config.yaml
moe_layers: [1, 3, 5, 7, 9, 11, 13]
init_std_down: 0.0
schedule: "wsd"
max_steps: 3293
dataset: "wikipedia_en"
Below are experts of layer 7 (counted from 0) of a mixture-of-experts language model. Rows are named router (the router's row for the expert), up (a neuron's input weights, with its number) and show model dimensions 192-287. Each number is 128 + 32 x the weight over its row's rms, rounded and kept within 0 to 255. Numbers have three digits each.
Before each expert's rows: a language model's description of what the expert responds to. This comes from a sample of Wikipedia text that the model never trained on.

# expert 9
What it handles: Mid-word consonant syllables. Short mid-word syllables after a consonant inside names and rare words, like Bl-om-field, Chanc-ell-or, sil-k, S-ank-aracharya.
router:044152069125094137142155155142128131106125083219165124120103129102146168138119138140106102157105151149146123066082177122149115138092163083069085190065144108097160110125069137114118124072167203151147074139214129139136102163083117141144095140156103138115129141185157145151175112116211145121
up0:140115179115083129115187111091108087191047153163067114156189159096110166125104113109081116183103130112151212071142081179137112151122091089125093115097117107112131135182123106099109139137133149145125126091181173096193178073121144147095169104094114117134107148119194159139060125146097205104
up1:093098167161181105049108143077103175132138125096126136094086168118117134110126083163171204123132145086126104111132147117087124182138063159178119149101113141133115105114087141170116114116138132138138161098103140132155147173180091129146161124061138172087066149131173156120115132161134112082
up2:082079111122202102116145142148134175093114097100101093112129090110132160137177086147193102211124080105185151121122105144162077132130136154110154139063145114117078098141142153149165154127113149072090059103095104142113128110134110161124147179105151159125143152141134151089118174165136149032
up3:122111151131172059143128101129127134114071147101126070104135115156137128111162117142149091140130151106148111116140092071117117098102089094185106098111039076138132156131105151133170129134124119124126187137088113127098147196136193144157110178017117115133150129158123064126094157169154115213
up4:121143136111162098132127086106113132127089162137108163147154119118153117138095164123107061112157166135141174159075097118138170132210143141100096163122092095133118104163144172185182106126138085142098068099109144171166154101172136040146140107153108150147140135121169117176088124104115095130
up5:132190110132073055134105094122076149148102136110138129083115126107086142112175148136106042147125135151094173094154103157120136150120132094159114103154115187103076109138115099136129181136104140152125157156117133155092136135087119120170152086131166122097138122116146128113075127106136118163
up6:174171177157205154134102107144156138120122119099097139120144197120188123160190161156167145106143115134162099090108066149100185131074135137125097114110100099123100151157149127123081140160127152130056094160139104078150149123146114145161175131113106176065145161123124130123116139125122185115
up7:132147184116136124106139121111197088135123135115090096146153179178117162113136170134109130135107041129114138171085140162122079149015157119137087104132203115114119079112096169191110124123159100124123052132103157103116130134089144103125140110099104066163100115079113087123093138080121052145
up8:180081164152142130126110083134115121201089102153154094115043130138086102112113145172170131067073119137097144081145177130173082160099126113115162140078088132099138142114142138172135126162093147131106094108136107132146161087126162158143110116084175112076116143065094153147092195118135111099
up9:108072143154195183138157141121115142159082114099060130076158142076058071079131101125142104124178097071102150148081136138169110125152123169140157136124108158141132158094169102098119111163076133043075055125103144121155218082118088154126180149110142106156136148126155111088147165163146186118

# expert 21
What it handles: Common nouns after determiners. General nouns after the, a or his, such as rights, way, service, area, and zero digits inside large numbers.
router:120170136114157106100111161065132094078085103159099128184083121177146157097129081105101054152174128154101174143131122127152132100158070122178147111162075137181143157146157117142063199133062121123121127129132134090112117156117145121184134207121055193159112086148201121141111134132110149175
up0:131163158123164135095132210160095142116144145157144137133153095149167157124158160091129153133046183125116139122145087115129172156131115122076108161099212169085089108096128109121150088095107135149196123116161186161185124035117194112121138207074117114130079169171130150109158171127081155154
up1:107150150163145160126141160088174140102129107158139165136195127122127153089178188113131108133109120147135187202046028107149083194119084211123140142143112134129087116093140129084163157088131144111144132148137178099228125154170077139124067132133119126136105113121093163112084112126093121101
up2:113151126144081193111154127170178125116099179121140120117161128128100137145097096118122140110095133141115140108185112155165160121151166090092115090073141100090101167149140136136129131152122106149092140135153095129148133166165162109131118159111067178134105191120122114128120161141123095150
up3:136151114154129162125088121090182155142171124098125162143222090064077111090106164082149114101126132105159135116117160111132109104102175090177107082135059124135097164078089112190113159148153220154155072121092106141171117142111142088144134101098138118141140151135122062119089147123142060105
up4:115157127182186160108157117118060125138139128114151119132174115032080155142185141139094148148128133116140132114081100174161145160116095144056083160085144116094124102155149117135067098149146164143090131124091128161101147151152098118076133065126133166176110087094136117105073162119158179146
up5:133145124094087145115151146073177147155138204103194157175141216148170189163076107164149104125109106117116101079116084119133128167137143079082184074111107190119092125144168125116095115149083153121079116131160183145116146165159205157103218159064124159167144117124139089120148109184110111172
up6:195155134135158127109177139174141171123096132129130087133075121117206180121064113076198129162125095137147092126128127117091072103117203130163097103167088120115102106129143162146136125135097078111119121065097131152154137172184214128136170117109137121063110153159133066151136096112075064076
up7:102126127110154074113165145147097193131186093083143160092108092109135190118176135148159141149090121129094108122116145111053078081089100144154084182129171108148144082113093081076132076168070114161064172110126185102108108079093138115113183116115130105130088162135086173131150191094122199148
up8:117141130093147169062113091103103136164081199130146158105130139107123134075107091148068159165150116155129124108134136173129108114125112138097142204083187124138134132136117168112133138135163127130127145120093107139203157154136114218143119135145093068173126071148104044119091131151149128147
up9:069141169167103087135102133164094158162156162138096151044142136114144122078155146134172118157110167117127180164140136177086068077157101169098139127171131153118080115151155165127113071165111077126045106089142137144159131138117137189113113111184172110074131156123098134129094159100053089078

# expert 20
What it handles: Word-initial consonant pieces. Opening consonant pieces of ordinary words after articles or prefixes, like un-st-able, c-ortex, h-ired, rec-ruits.
router:094151140076098145124065152142143036091114118120150192131190124116087101156159111089124134144132189120124107066132137166163090121111164142084148196171156109043132157154130129143091129138081099156158126133102110126129166130076158142138139108187116114136140121135206109122136128150152090107
up0:157128122168154128134129086096107129088134118124058103071178094134129223121088150100085133125143146121087178095103113156134108156103078149109088116162088151099167131118099163147117137126134136136111133138149118112166118142166100117183124135185136144107137168127171134115078129047101139205
up1:115142110150150105129106120154139123113178119088116078148172128126181214142147087118123091134174123096107121133146110059108101115150101137170172111130112095100143163074118137053129113116087126158096077132127102141097084133136132135169170100165171129147131105173115128165152142138132072059
up2:059153155147109041149088094145154113113155064185107174106107124138063153122172161139057109142137196066063208163149079112131134169093107147129127107120113186106153098136126135149130135133103105193150075145134142115086137097144127055114159130123076135157118110143116094112158145136175072170
up3:136136099101051077110145114115171158176048128130154132135167069164107073102117102155134161153145182121147149097159143108132128095147023093149111144108105135135103131135190130133134083130156126137105155136143127120214173161220101160175110100129103114139182131145109106158091162161125092119
up4:132158125121142118132113122134186163146170113158115121131182122183050120110135128158158121120183161128139123107143139103171119107166098160127108082124056112120108187110128141140136119135156128139113126113122080152138109114150095090179112133165142085136135174070080125103094121152126138148
up5:130089074126108103101155110133035122129123130149175099132138130046135138135150140105081137176160167076122127068098129127134117154187085135118167112152048149135107111073106117151145156128149150149153121121146145123206097158119215137131136126172117136060106150154100153076069157101097097113
up6:200154138138149067168181127116176094104128106156145110159123138177107134126086126116157049079153062122197121198123139116149148087100134086148133135129075147143120128137156121174146146187104103122109165141169160111139161152137128123118065126088139099144116099141156115124097172112098081142
up7:092109064120142154142077128147157120143087150132127143167138098162120123138089123160126139146120102137176081129132146130094116104102099164110145127116125143153101080186182137185161127131153164139123124108088056133108142130186134128092169115097135124127177117109146109089080149120087149073
up8:143118110142131116106098148077131134171096089078096111193183074114114194064081112116168143130163139096153119072084050125111180155088158154153150098158080191144157123157133098096171142200135081112101122111101123128121125173153127147103170170186104159074114198113133154089098119123141181151
up9:055046162164155136110088158092175108083122171148120158102114136114061183067184127127163143186144175094169163118115066187111072141146077128131148089080128134070081138151106176127120156118102081077104122126156147110087138187130107108153151127126104090148082130077083084091092114132095095161

# expert 45
What it handles: Sports table cells. Pipes, semicolons and numbers inside sports standings and squad tables, plus US place names and endings like ville, burg, Carolina.
router:082108080176080165132144174135185092145135166108078085123100086148138134159165102148073128088116109121144157147187176154150104161139100073143085057157141215116132130070075121112132174072148088134099145131112116122147100168110106117146100144165156056082163167130084141107138136108178119112
up0:115164152154171119137153132108057117085120095148140134083027187147062131100126118120105123198125141159116123141087143127178099135090128138148168115096119110138106145138136165074195114138124117129131115138130176119160199127083165168104138172146177187112114069112143121130079147159155156097
up1:146095201110123175101128102122104123110082137139143118111097155142126147077092099094151139157110156162188170122141083103152089146139126103141131146110174246092049112030101172189089107139087180143077104093133135167154107121174115098088142123060155083120131138105122118127122171070138115122
up2:111110158152160106116136096130071029192148154123143138081081150136131168108180130138161127177094124113130103135169127106112125098098172137153129143138117079080111088088146126110093136067131142181136169104101159132161100052171129053092127133158108142170134082099115124120098150109143166191
up3:145142103105196146119199078128103115099094096114178142146096122151088167105148164087112087153074101099201177094121138147242115131137082124123141139154119171179111104145129193176158132106127144142143134124118095116134176138109146164077118183099110159129110131101165106128121170159107118089
up4:129166141079153087133162105054132129157084145102077128099167141076106117047133117126105158129130122113182172093109127143126152110071154181154138106156085153092103120084119144148189091104081164143063121101094127195136160056162116103135131063114133099091077031117148180129064212108147162116
up5:076100143083149118083147094127158138080110098151127141131127078145090188100152128091141146130144085125141124128103128031125156126128061095144074110099156090123115087121154139103119122217184103138162157117110144123130183145110153164119112104098061139105152103129113146083147152135150159164
up6:104088124154144085124156091140154115110119081188221151150081157164118170151073220151204155124151133108079094093080190125158122155155066133110160128106131137087149147157174150168149105136123111159174112115156116104125116131155175128132085174125076143072124175101122122132069104143195082109
up7:087108137110144043122087123128082081153085105172182101119131056116122119138143114106089120135120087135117029125101095133079178152168158098115107096127145070140086028180145189176136104125111115160141108134200128133144132119161137132124081155147148146118129133092153108140116168160135113175
up8:123124129136154192068095138127081159150133084128144144135162115199122145092083091115132067145147150083161160134097130115166102190159132161170133158163157217135091089113146124103088109140128206043103093118200193081081075096149159132172039109170126123110169107184174090128136135098112099138
up9:123089130153139126107121118138135124163124119114134132132173108089139170092094104184153116112109137127140171047164085126134120202118089143136185143072135187116176179130122164110146134205142164118128113110094129149155228073125122156149078096090141150107130105085105168088128139101144079095

# expert 24
What it handles: Name endings, quantifiers. Final pieces of names and taxa (Ferg-us, Yeov-il, Alp-in-ioideae), number digits before percent, and quantifiers like other, many, several.
router:138139118089105139156112142196159120071102114068129144125075112154131147186109140109124117090163116127179120107138120085133175147072182109120068138087157112165133121111124109135191108129141170136117062122120174151158176146132092133106151103151184135124122105083124092116109103110142157173
up0:108104107136115137087137172124171111067125086086185139143126154128192120074134158120159181166096117147126112167054188163120113128111161124133149154154081119117102094182177175060133064159165142132119098096102148067082060141096132135141101133130172111079120087112148113152184095177121142150
up1:136153161141147150128173163107057073126127156065128132105121170145105073111186134119151090136058125116126189137068114125182172120110100113179120140080121092084082212140127112120163118103125108145082153144127108158207117171185126141084118151172096186091132159151123082112130145135085101137
up2:092112200144185060125093125144138109070120143115174156161114145149089162105140139140123077146131107174148180138156059146197135115132091202134155137129099109125164193165181116146081116144126136115142125147109110142180120144116132140108143101178127183185107053134134111141183135121155171131
up3:104071152151097093042077129120160136112111160084117120104129117097150073116145151101167103153075134087145137128121176180135144115146141066079158118149059152122145081103134119122105156113189117232154121129122150126180157134154095108170135110111123166102147135122136045139130159117089117100
up4:086140140132169079135140120151144090161140133129133114155120113088100114131167191150093167109116188117092098082123134104092086108104133113104132157136152144104143115172105110182141121133076162143124144101120117128148181111145217107112101120108110124175128094134191105124112164161133145124
up5:068139119184122106099126175156188084130112078167134192150121091145126174129161107060148114144160088140130148126059098132108103194096128096159154174066138160086118083148115191123155073096110144171149113085189114087123117178161121165102125154094131172072148150154145108094108135183124113126
up6:132129160124104160129139054052126106208138144134135119132144170145188094080094077142137116148099104101137076106177120151136122150116125120155137146145063196138108064131135148140106187143103113101143145136161122104114133157147147105184111082091148094104123099071169086127133108130140171166
up7:134094137128184149147108118182114150105170095104156155122098137211151139164140074138109112157090162124096130113126096069133136191079139106083142110162142154117096126085103156111086061058108157147166119137152153204122102123155158142148110111073025169210108139122151095153148140124096140141
up8:139185161165198103139207129150073098166067144150132112092183071113094093134131098076144131121156088072132111111126109091149093140080142109114194133203144174113140084107144158181153108153112117118133125117163117129124065183171113159117151232115190150113152096114140157094115141144118150130
up9:080147169126165174153146127113110158146109175102099107079139080117090084142120126124134122180183133185157061137096142161104110126104079169111144094043136117180181129122144124097126111108134085093164161132070121176148083098136119126121091088098139180171091071175102128165078175113131125087

# expert 14
What it handles: Number digits and units. Digits inside quantities, times and measurements, and words after numbers such as million, km, mi, species, plus released and published.
router:118151119146165107128124091132101066116117073093120133176083106137116133049096060064080130142186072112156203150159171115114161169149142115139056152158185066158105070164120119138078206147101108139149159160075161142096113103115120136117179133127080110110100156104061112117128143166102124078
up0:154165128163122125102146153090081109098145154137143139104101174093114103124133149123173098143157088157132157096114121121144081104145141108150134127109131116125207127087133114105150095134170080106140106112145155164120145202111130201155095113101146122144056077138121117075097081095071146174
up1:146140129078156103156142135100174127115128157159140097117132156140103071135129188157162113157141129154126144136167081192176118123137143163122163162164129088125056142070115131166133130101143064127116122109103103170109101138181203115136172065135099096139129145152137145048114120086081130109
up2:146141160111143130089170099103082134087123114164121158139121103146140120149193118182133134121151153122169173144128103102154161077125132101049113160133120143082102208132112159124166090193113139142074104098156177148072134107158123114123084138214133091139089169072190105149114130174154131209
up3:113098173078139120058122154152142117173134067113120104120119181190172113078159161184138129109096143118126077178155161182100139124119100134107176121104115171146171105122137047155117095110108128073142156164089157103113164116151114044079107099085112147127114110172164101120083156175111141109
up4:115128142166145163152182072104125157165100171152100141109127168161137180092121106104136102155133168086187207134105140191147131134122096146130137146132121155141166101085142165127171098152115118180149099137107107187132121152139100180115141139116122126119114040158080147101155168114106094104
up5:077135090139118102124156164099092157058098117142163119115112085127090141099129174090092104127102126128202147108127109175126136156115142179151132148131133161104086131113191103153158153095173125109169090123109122132180164221106086087117097139126180175116121105167172110149109151132098068092
up6:067129176142096092060113123113078076127158178120167141119158168151181127108131137148112083116135145120109098075092100078141116146112122109134155135131141094142103149135127093130113134110105132164129144133130107141160144118149111150107153163188157182151140104054162113077169155128121113096
up7:108092148122039065141139131157101092137163153120105159104138115084175151074089128134078050108128136122147127109147122165095132131078177128166095130059163092129170089118140157096094101127059162152137119114144125148128185076103104099125139119123140173131126109103109094109121178090128118086
up8:143145145186142122200180142058155102104118105125130095109114076108130174072135191213141071114137149081206168125093131092147142138117131162099095193123131126143198106156185095152123106182152132175125100145108155140087182110131068091107138154140156123180114070111115167112107103137105121104
up9:140120148125134128153130101153133125118135180100112156121138123126150117131140098094157113107088117141171177094136129132136106097077090174141143134128148134036076126080151167108095148106168164125065131152083152106080132138142141185125072091102115151133165091128214184066134147085108131081

# expert 11
What it handles: Place-name syllables. Inner syllables and first capitals of proper names, mostly places and surnames, such as Hillsboro, Wolverhampton, Little Rock, Brighton.
router:113148168122137140123127084123126160138120192145085145134173107148110095134132145167102175124107160108084077117101142157146117121124075170134118150128130210150094090141108081151125114138143100099120168138149105117109144102146115129121110088097189104140111147134133114137115168099144128150
up0:112122161123106114051155092130148149152112115159154121152158124104150141074118124128112122120106131103159142174163184202110135102169086118189131126183118119118127119109140087110123141171134193157121131100150159084152127063122101175155050060164123120114183073135171134115133122125068121121
up1:174070155220136135116058132125076095109105093134136123099096084136117150162205107135180124195104070124110119126169124115145128161052119070179115187143145092095096128103126088171159080177161119158134129144120155204134091203213087112115147153124152135051095152155117087113112158140080171023
up2:155067156151116198132114097071155108129122161099135125124067095114118130093183130093134154131121106131054110188143098117135043127095160083148121084131116185137101086153134162140116143165177132098129148130125196141148120132255125158195102132128152142149099155106111109161107115102084168141
up3:134128116138108075112175092159156085138137120126097062099101140157159228113160157113166066170083095124136150170139142162111080125145164101149084135130146130161069093171131124153135152151110099131118151135098132114095126124125087154190202159102134166124123125134134085139091120120103152081
up4:124148203084128151087125169093105149124076136145092116166185129104205183102151083104089123101109136092134104147085110157133093078190094106139037137107100109128147117110127101129112181137159110176135096120132091065137136119089139102141124160113121131070119153073100131068158142098162162115
up5:115129132086158088115124092098090113147117128177162158132094166158180121127139095137064140183160135123143150139130131118165074134147157109129106138107110129049116181121087147121148110136090191140102111099138153153147136168117088158103117110154112144132141132157146138129057178115180131089
up6:041079171124153082130129140036156125087059098160141142029148088164137160072122157080127088125121187132129126125088141202127123090156155109109126113138131134067140089131146115128182097141191149135117124152194190103136116117202196139117144130164108154155150130114138189104079089115123101140
up7:150154119125112118043136078172127091162130091104089106108160081081168150143181218145122082193206099109128114092201099131131129133103085106045117150171067129116165161152132113132152128143092153110126147088185174121125125202079094108080143098161137189150102126153145149114165140151089122162
up8:104154112185156153089065099124143154123122063110192178104111108078111144153158132117100123143149157185159126122088129149126113127134089080156087112084119098127183127094188142104152096166137124141104145075121138135148188152131131125115116099076074120120088129112109126128136174126078097158
up9:095110189116072136103119101165105133139116087122119118174092116150081118075181151088109123175164155140135145143091130159148054149104114157099107138108141081104115174089152153176193125174176075143175144123070121163084139193159161155117148210163050161142101106127135028116037124139158183143

# expert 18
What it handles: Foreign name syllables. Second syllables of names and foreign words right after a capital letter, such as iet in Vietnam, ich in Vichy, amp in Rampart, im in Ximena.
router:092157160088133135089183154122157104148153099140184214135157169173108140172140087161108171123085078104160069103162122126181110130124101140127159170086115136127143151091124100167087090115134150171111111173145117114137098079142159094084147095131074094140076207171129176083181137176142111136
up0:084089109129156091135185089145076101135093120086127123142109158187170180097140088103144117199107144067147138118154108099083107200098128143151169144099103154110133126139102137185117168193182131103062123066095119099101077097143176154148048206150080170123104141101131107084135132114103157129
up1:130130076161176131106173135122131104134126163140114112085167162136094137098125116133088136083105173088081143112124130156184126175155143098100150171151103103069153100080164150154175156175112160174122095077131145137130091109141180211131136172126131143141085139073113120082154143194104180124
up2:098133108149119101163130130109126158137097161126152079121186145087165115099132141112081131084129113154115120100192110130103157119086124154098123208118069186104129102107128180138185145183139124105153146120094145153167076168112062120081114070115177092122055110125131104122168165111110125105
up3:156091155149090145147138132120089057119112095132129136109129082084134114056090118095195142140101100037152174127100132122190132115143110075147088133082146151123054137129132161110129143122153099118140117124071138087102150151090155152124090151094108106075121076142100108137075159146197109131
up4:204169074094132119125203090099140117107077150144131108149137101149158100174111139173107157153163102104114153130149115130170115124087103122101150081090109118103137090145113124170186127194118105127126136079135173088115179106180155186146167067136156128125134114140067143053141136120107131106
up5:139080117180124114099143157115089048147109154090129164172119134111126117105083092093193107070076147134130126089089152161140116130150083089155148099153097141121155092136074181160119089135175155157095036024098139091098167132104163131117089170126093124130105120123135131111103121147140097159
up6:143070079140131078044127150078100107139146082103134117126171121140093149081142128158153135148135116132077090138116070135137086178145104144127156154077149100084135126050072192135136133133175143127056100158126116098170109148185142151169116138180104166127059108142084129137106170093164153072
up7:156137143122129149190107072109093107185161145121107119111172143129086113131098130116153143157149125125131145128151099104143166140092107162141127103129136055179127097115129174153162133126092097139087159138062179159095170144167107140163117155113107103090090141142092093042112172107123140110
up8:126145121107139073115088094118171157117100135144129211091239103155147092100108178134145131139097172156062183129135129066114133077144099172149111128127078131172106143117166165128142149180113133160103119120141081100176102157193091074111099169169172120135156121100149148083138162110058153090
up9:102100213112185107161101138085132190146115118167159099092123125069167131112136157098124106078142152134093164153142096116150138127073004090108128152077149076188126113125145140120116107165167145102142040155169157159126166107154165141137114163112064110153133129111100137119127210085136134156

# expert 17
What it handles: Latinate noun endings. Final suffix pieces finishing abstract nouns and adjectives before punctuation, like orb-ital, mart-ial, middle-d-istance, intercompat-ibility, card-inal.
router:104126092162121146160153141203131149111155139178141067184173120154105155171111092114058151133088083144161104167131078072162125118115143169103131124104098107147150136161126119103089207095107125179102117151076139184111149126133145091121109170152119187157163086152125105167068125127136087171
up0:172132151157158121117143145110181103106150092065177152096130150177128139123117136043121146111127112077218178120116075202135219148115108115123163124090069105146142103100174173117150123141136099186156129112103117146125159117161166153069100082158116152049133098152172158107150170115131163153
up1:129214149177118109095133135114093145178118202099145175104084140155133127071161120093179129161082073137120091096111156136131084162138124090161168124117076117069095118091126125154148133130168106141103118149097114095147116169091147158193119123137056142130123115056105145161118126154077164033
up2:087126127160117115118144118135133166131127167110111156103123118115115144140171107127149051131121113170080159130094178129155112160067101090130109115118166124084117143161151207181113116125112101108108131068099088123179153137153150165159126114176104114091102118126074137113109135185154135157
up3:079110140127197138182157117100127108109108139113188143145166135086121158137132173164169108149160107124089102069106111098203098137127161111146124109089133180126094138148138148129088097181133139123124050116144150085202125137141184132106092140117153112103127109165122101102141143163095121151
up4:084105094130123138135108057057155106119090114169145144118147160141152139122106105189130086167117116130164077113042156099155150154113075152116106112107100193120128113064141173133148143135096079161130107101141158124159142177151112120162061119070146174192157104084083126133141118126123109124
up5:155104137136156082152054123112213088144108086163135197094129162160137090151214172129083075121108186130102144113101169120108126111102100098116093176088094113044147143093093082108143127148161076211105142105116161124124154154176138161164129124150069085112112123141146071128102178146041154139
up6:144174162190126142083139111105124080155148118149202174114146127074148073123112142101168146120022091127176175129146115159120185177124160089155136145051022097061165080110108105159134183138156143191174142102116073099171159131142111144111121121071119102146121171139100096112089130114157151129
up7:144154137105216112158117170134133130134177092159171181109105165134118147125123094075166151096103112084113129138134137064137129088091130113128129186101095107082177118150080108143180149110120129169140126131183156120180077119129170139094095200105168129139133161108188118128124121126111149124
up8:140153144104145106121106098121102099125098147087162123097156078138121113108133089139124115126070091103136172135072059106107125156134128124155212142098112125108117117110092138190143089158146127205147134089144104194101136151127130131091149165129208150128117070095183152149114130135065179056
up9:100126140156172133177146064143091117191120180156136125087110096132080146098133150113161083138090099111137146192124098126111091169147125106148071129110172164197082104113136103146097097207092102188113121077148131094136153171083137113181169161110094110105122109105112096130157124142065181130

# expert 46
What it handles: Capitals and name-second letters. Single capitals starting names or initials, such as J, U, H, G, and the following letter in foreign names, as in Gábor or Gupta.
router:156064118139125083123096101102184157075128106180105190137190179181096141139091074179093127176086156126181096066150125150125154107170085193182161133126080170093084087123130129159098083180146092148069141129122095140131101059112169110161142128109063063081092105114091165136167163162088068098
up0:099137153130138096090075166149125081059137120179173140183142083182089125105136103073139070174084105167187182103138127092208173068104139118139108154083069106083178111132129167119165110154108124159153123119084121191106169173153087114155132182148081145096107097163136071145124193119108155106
up1:123190125087073148095126113152114136112128078138153147132147137092109152092081109158128122172154187172137128134139079129116069149080099109172131117113112199105170141090114137183164094115161128128148130063159121150108076137133137129161125091184166166102134198124171107120122173100109116173
up2:081151099105113131122171066095063150174117120104151161145136067129127165088126135117151148127150162138160085048122152128133157132141137133154126146152082094131148121145220132117116181226130115193082194110106116223167129102173172170146122157150155116080124138162123169108121125104121160130
up3:082126138170124102145156145143094097179106147130102094092127114115161155124101162114120105141161087140121146125128141083095139148106151141133123154167124097111110100092165151112157158088144131118104123155115132195173133140124145174104116186150103133095152137173108086185090173084119107157
up4:145130138130116137138143110180028148137136147103129147044118109120124091125129133175100128158096120100139079116009148186166158184135131132168099102123094128151128129122158116102136101186113112062140147089117189123120145148158128153126108140168157091067094115140087104146127199115158097156
up5:054141188131114094126169159135144119185102122166174077172175162122117129053144127138090128191117163078117189191095114099124152128188151113129123150121119075038132118120055121139125111120108099196141104126126136152138085149194148153112127135179156143109099077134204093108096137135222126069
up6:118145105180168120108149169072123164106107126135120140099177071051122160140141114108111106105105165140101142145107161106163114096121081114155097165116152151098123158138154131106129100192113119112101160160106167130084128105108178145183137106140109124097142096097145129134141182142112078109
up7:098172127142137173106166141094097110156109058082125084090134082151131110174142143077189126152162141078135130148104140154089171171182117088150108048170073089147122144159104120090144185082137104150210137082162154119109088124161121111146107134191201124126090180118089129094144149143173146131
up8:082179163078083106157129123148129157121141166189178131108229090147144179130101117154094130129158089109194112100185138137168102160135147053088155119154114071093146119129146136165184160155099130111072095082016138133150116137123163159059157133091130172104132131128181135131108152066085153132
up9:119139178162115101118118184139134160114114163103132128129102145197131139090124149171102145080095108129170100145078031180138134181051142118121109121125180150157145096122166154147206189143118145077116095096078132176114125121129148140079089099157129168119121171151101224046174127139139116075

# expert 10
What it handles: Mid-word syllables os/as. Middle syllables inside words and names such as os, as, us, re, as in closure, laser, Crushers, Fasoulas, plus name starts La, Los, Sa.
router:168085121173090162128134133108150117171177119107136142110167112122123093146154199098191202195130181064099141082082152154096132159118085129065155175133081110104072175099093157142105062120159107122161087128198092109111173150105144123181155095148168119096190088134109140133135198074052079109
up0:115111151162126094120154134146140088127146215167113136095147094067112198039113152086049103137146137102123112085128106123152167125128084130103097130116072116132222113120072164138087172114062177146112139140168123163139086136173201125111124140117122190219124133092133077178137130182166125127
up1:119150141149105150191168134151096108097123075141209103200147139136131153152125098110151100132130141157110165103181092111136189109143142149137146135146131203114053078108171147104119117162092145185128127058086112133116006122115109092160109081113121115060175123135166103088105123130121138108
up2:110169152137108111137064134141126112139168139153157140144172101145101135149164103126141112115136140178140125144114110086104134179063107139125121130154126193109120137090127102118183118099161162159104155073122156174104147094163144151142095111138105147168036140092176122130078168097159143142
up3:181178139155106146078139090107084117066138131156096096136111141121145143146107140166121079176129208154122144090135125188120147122097160122151112113059156105051105127165165150114108124210129129152078139056071186117125142194164116156121092152156196134070139145100163087095122158129114131142
up4:084102128099163144082144090115138126130070217121149152176127132137103108136155077105084106075072135176108085101127127117142115116123163174156120114069200110121120148076117153139129083103135154089189184155098161202103134185150178077148139083152102139147102116095114140100084109176179097069
up5:103137092183110077109153111085131130105114120148089136156174140135155214163119141148110146094133148132127149162140184110164092175141167126106104117127116169089059151097092147185106104157114167144051142121119145138135185151163176136121068134080147147090137143068113143132183142115117124121
up6:108100161091119137133104085192157139066105154168189189112104119176107072113105067169174076147116169102144158107120162095130143116122150124180153142141098165117103094115163110175136158122124124124053142133095129122148129148139121112175096094154089138094108148147106155114172124145130126160
up7:155177126075080133143090099072140146111088067147133154160123129196127114117179133091126119182126091079156118152140096156182152143137130109113085112149045161156132140155177161129143153122153112116101119188135114105093139135143167075133112178111136216072174122138227163101170064166121146151
up8:178147119163131105167143114149076135150084135111187185132135123167155148143159195113170117107146172123096120141153097098118084095107122114149100137142127119134171058137110157100111135157122125140156154105089120155133150107158121173132043143153117143063081188137136150147154137137090084068
up9:169188190118198104127073130127114128105126163114147118086088138126156116129149056169133137135167089135143107087063130156118109111065106133122075179132145099133144132135134145152181146123133148169116127103126144122137131175162151139171177145054142136158112152113169138091169135141133166087

# expert 19
What it handles: Name-ending syllables. Final syllables of surnames and place names after a short capital start, such as Hackberry, Greenwood, Hapoel, ford, ton, berg.
router:093151199083143115136121138170172156120096122138060089070122108164132083134098120158128126133109107122193094104159151158130173128123151090062073113170133104180107097081172099109124046111158074083116077137093138121179091103145124080115129128095140131136089165113080159123111140100146094183
up0:119148138109162139108080154130107078144128098110140130095188116149159148121145134115089125158093046065109144084137131132186128154095159138159133152114093175128125102099110137063151073146085154168129092093145207144139173126181112147084095139190162107093078108133086128063105189155093131199
up1:138089181146112163139138138118204099195103111144064156137143171123179158143118160116152120145148098055117124140141170165104132111187102119156095100110141093083131142176152123127148131114134116165118122171071167112109112201144117174166032157206093134107116116084128122163096131096137130100
up2:137119187173161149126158074082119114091084139137097161095112176124204141121144096099138051188128147147151170103137100116145062108119126124142122154120131140109116150089140177156123157134041101121149117089085091118183178145105098112105141134088130128162169114168127094126113153133061167104
up3:160171126106118104097070103079142063111159130146151121175130191152114122110107130134116090178147189135170154107092111156192140119121123148150144148118154123137140134091116171162136099099134132115148127058183109090158200114095146123152167144114106106163092122107106084109097162089121123122
up4:145117156157137186146119154082097096176140123183124151161098142119211118134182127094134130148138140079048121101124139154060111093128090141099162121138163161122126161101149093106087092136105107134112058056155109133107179170070161142139153124090121054135076064145129110115168153188121127099
up5:125137163201097170116132175159123108074118142108095102140180062101119118065106214157105127122083239133129154112114131183121144172129071108184134156152163169094095084135176143119139168171104153162093032134143156160118158129130142116193113102187128131057116128150148112088154150158072092099
up6:127178170080144115124154162103113095186106123140147127160139144123156077144192109113103147151167087102086083197061086162117139127182120113187153190121130155115107130202146133127151167118125133149130138139114162169144220114174121128085143145059142144132156089076174157120083164180192207151
up7:043143150106120121094122136077101124124139109179106095135171131053065136086159149158144125141085080054128194148053103099170088174124157105102074140121135166110120100145161190150141198150124193128125100078100146071167127154185112112151122107123157167093151113181149117104112147126122204127
up8:042110135126105145087114116129099126223110153166116196110112143067202173108148067051087134131085166134148141121089088103127097103145081073146091167067145117089101106176145157166153100125140166140167094110139171137102140121132143120136070143111103159149191095110118077108128167143122158107
up9:123152163088102107139151108118159097174128183153150119092167152111114121087168146115165155096096158088158183172116083120131125165100021097087053116104064156108139143176111128107136142125107117117175070118142121129127135165149094167137028157080167116143174109147131087119106217178164150157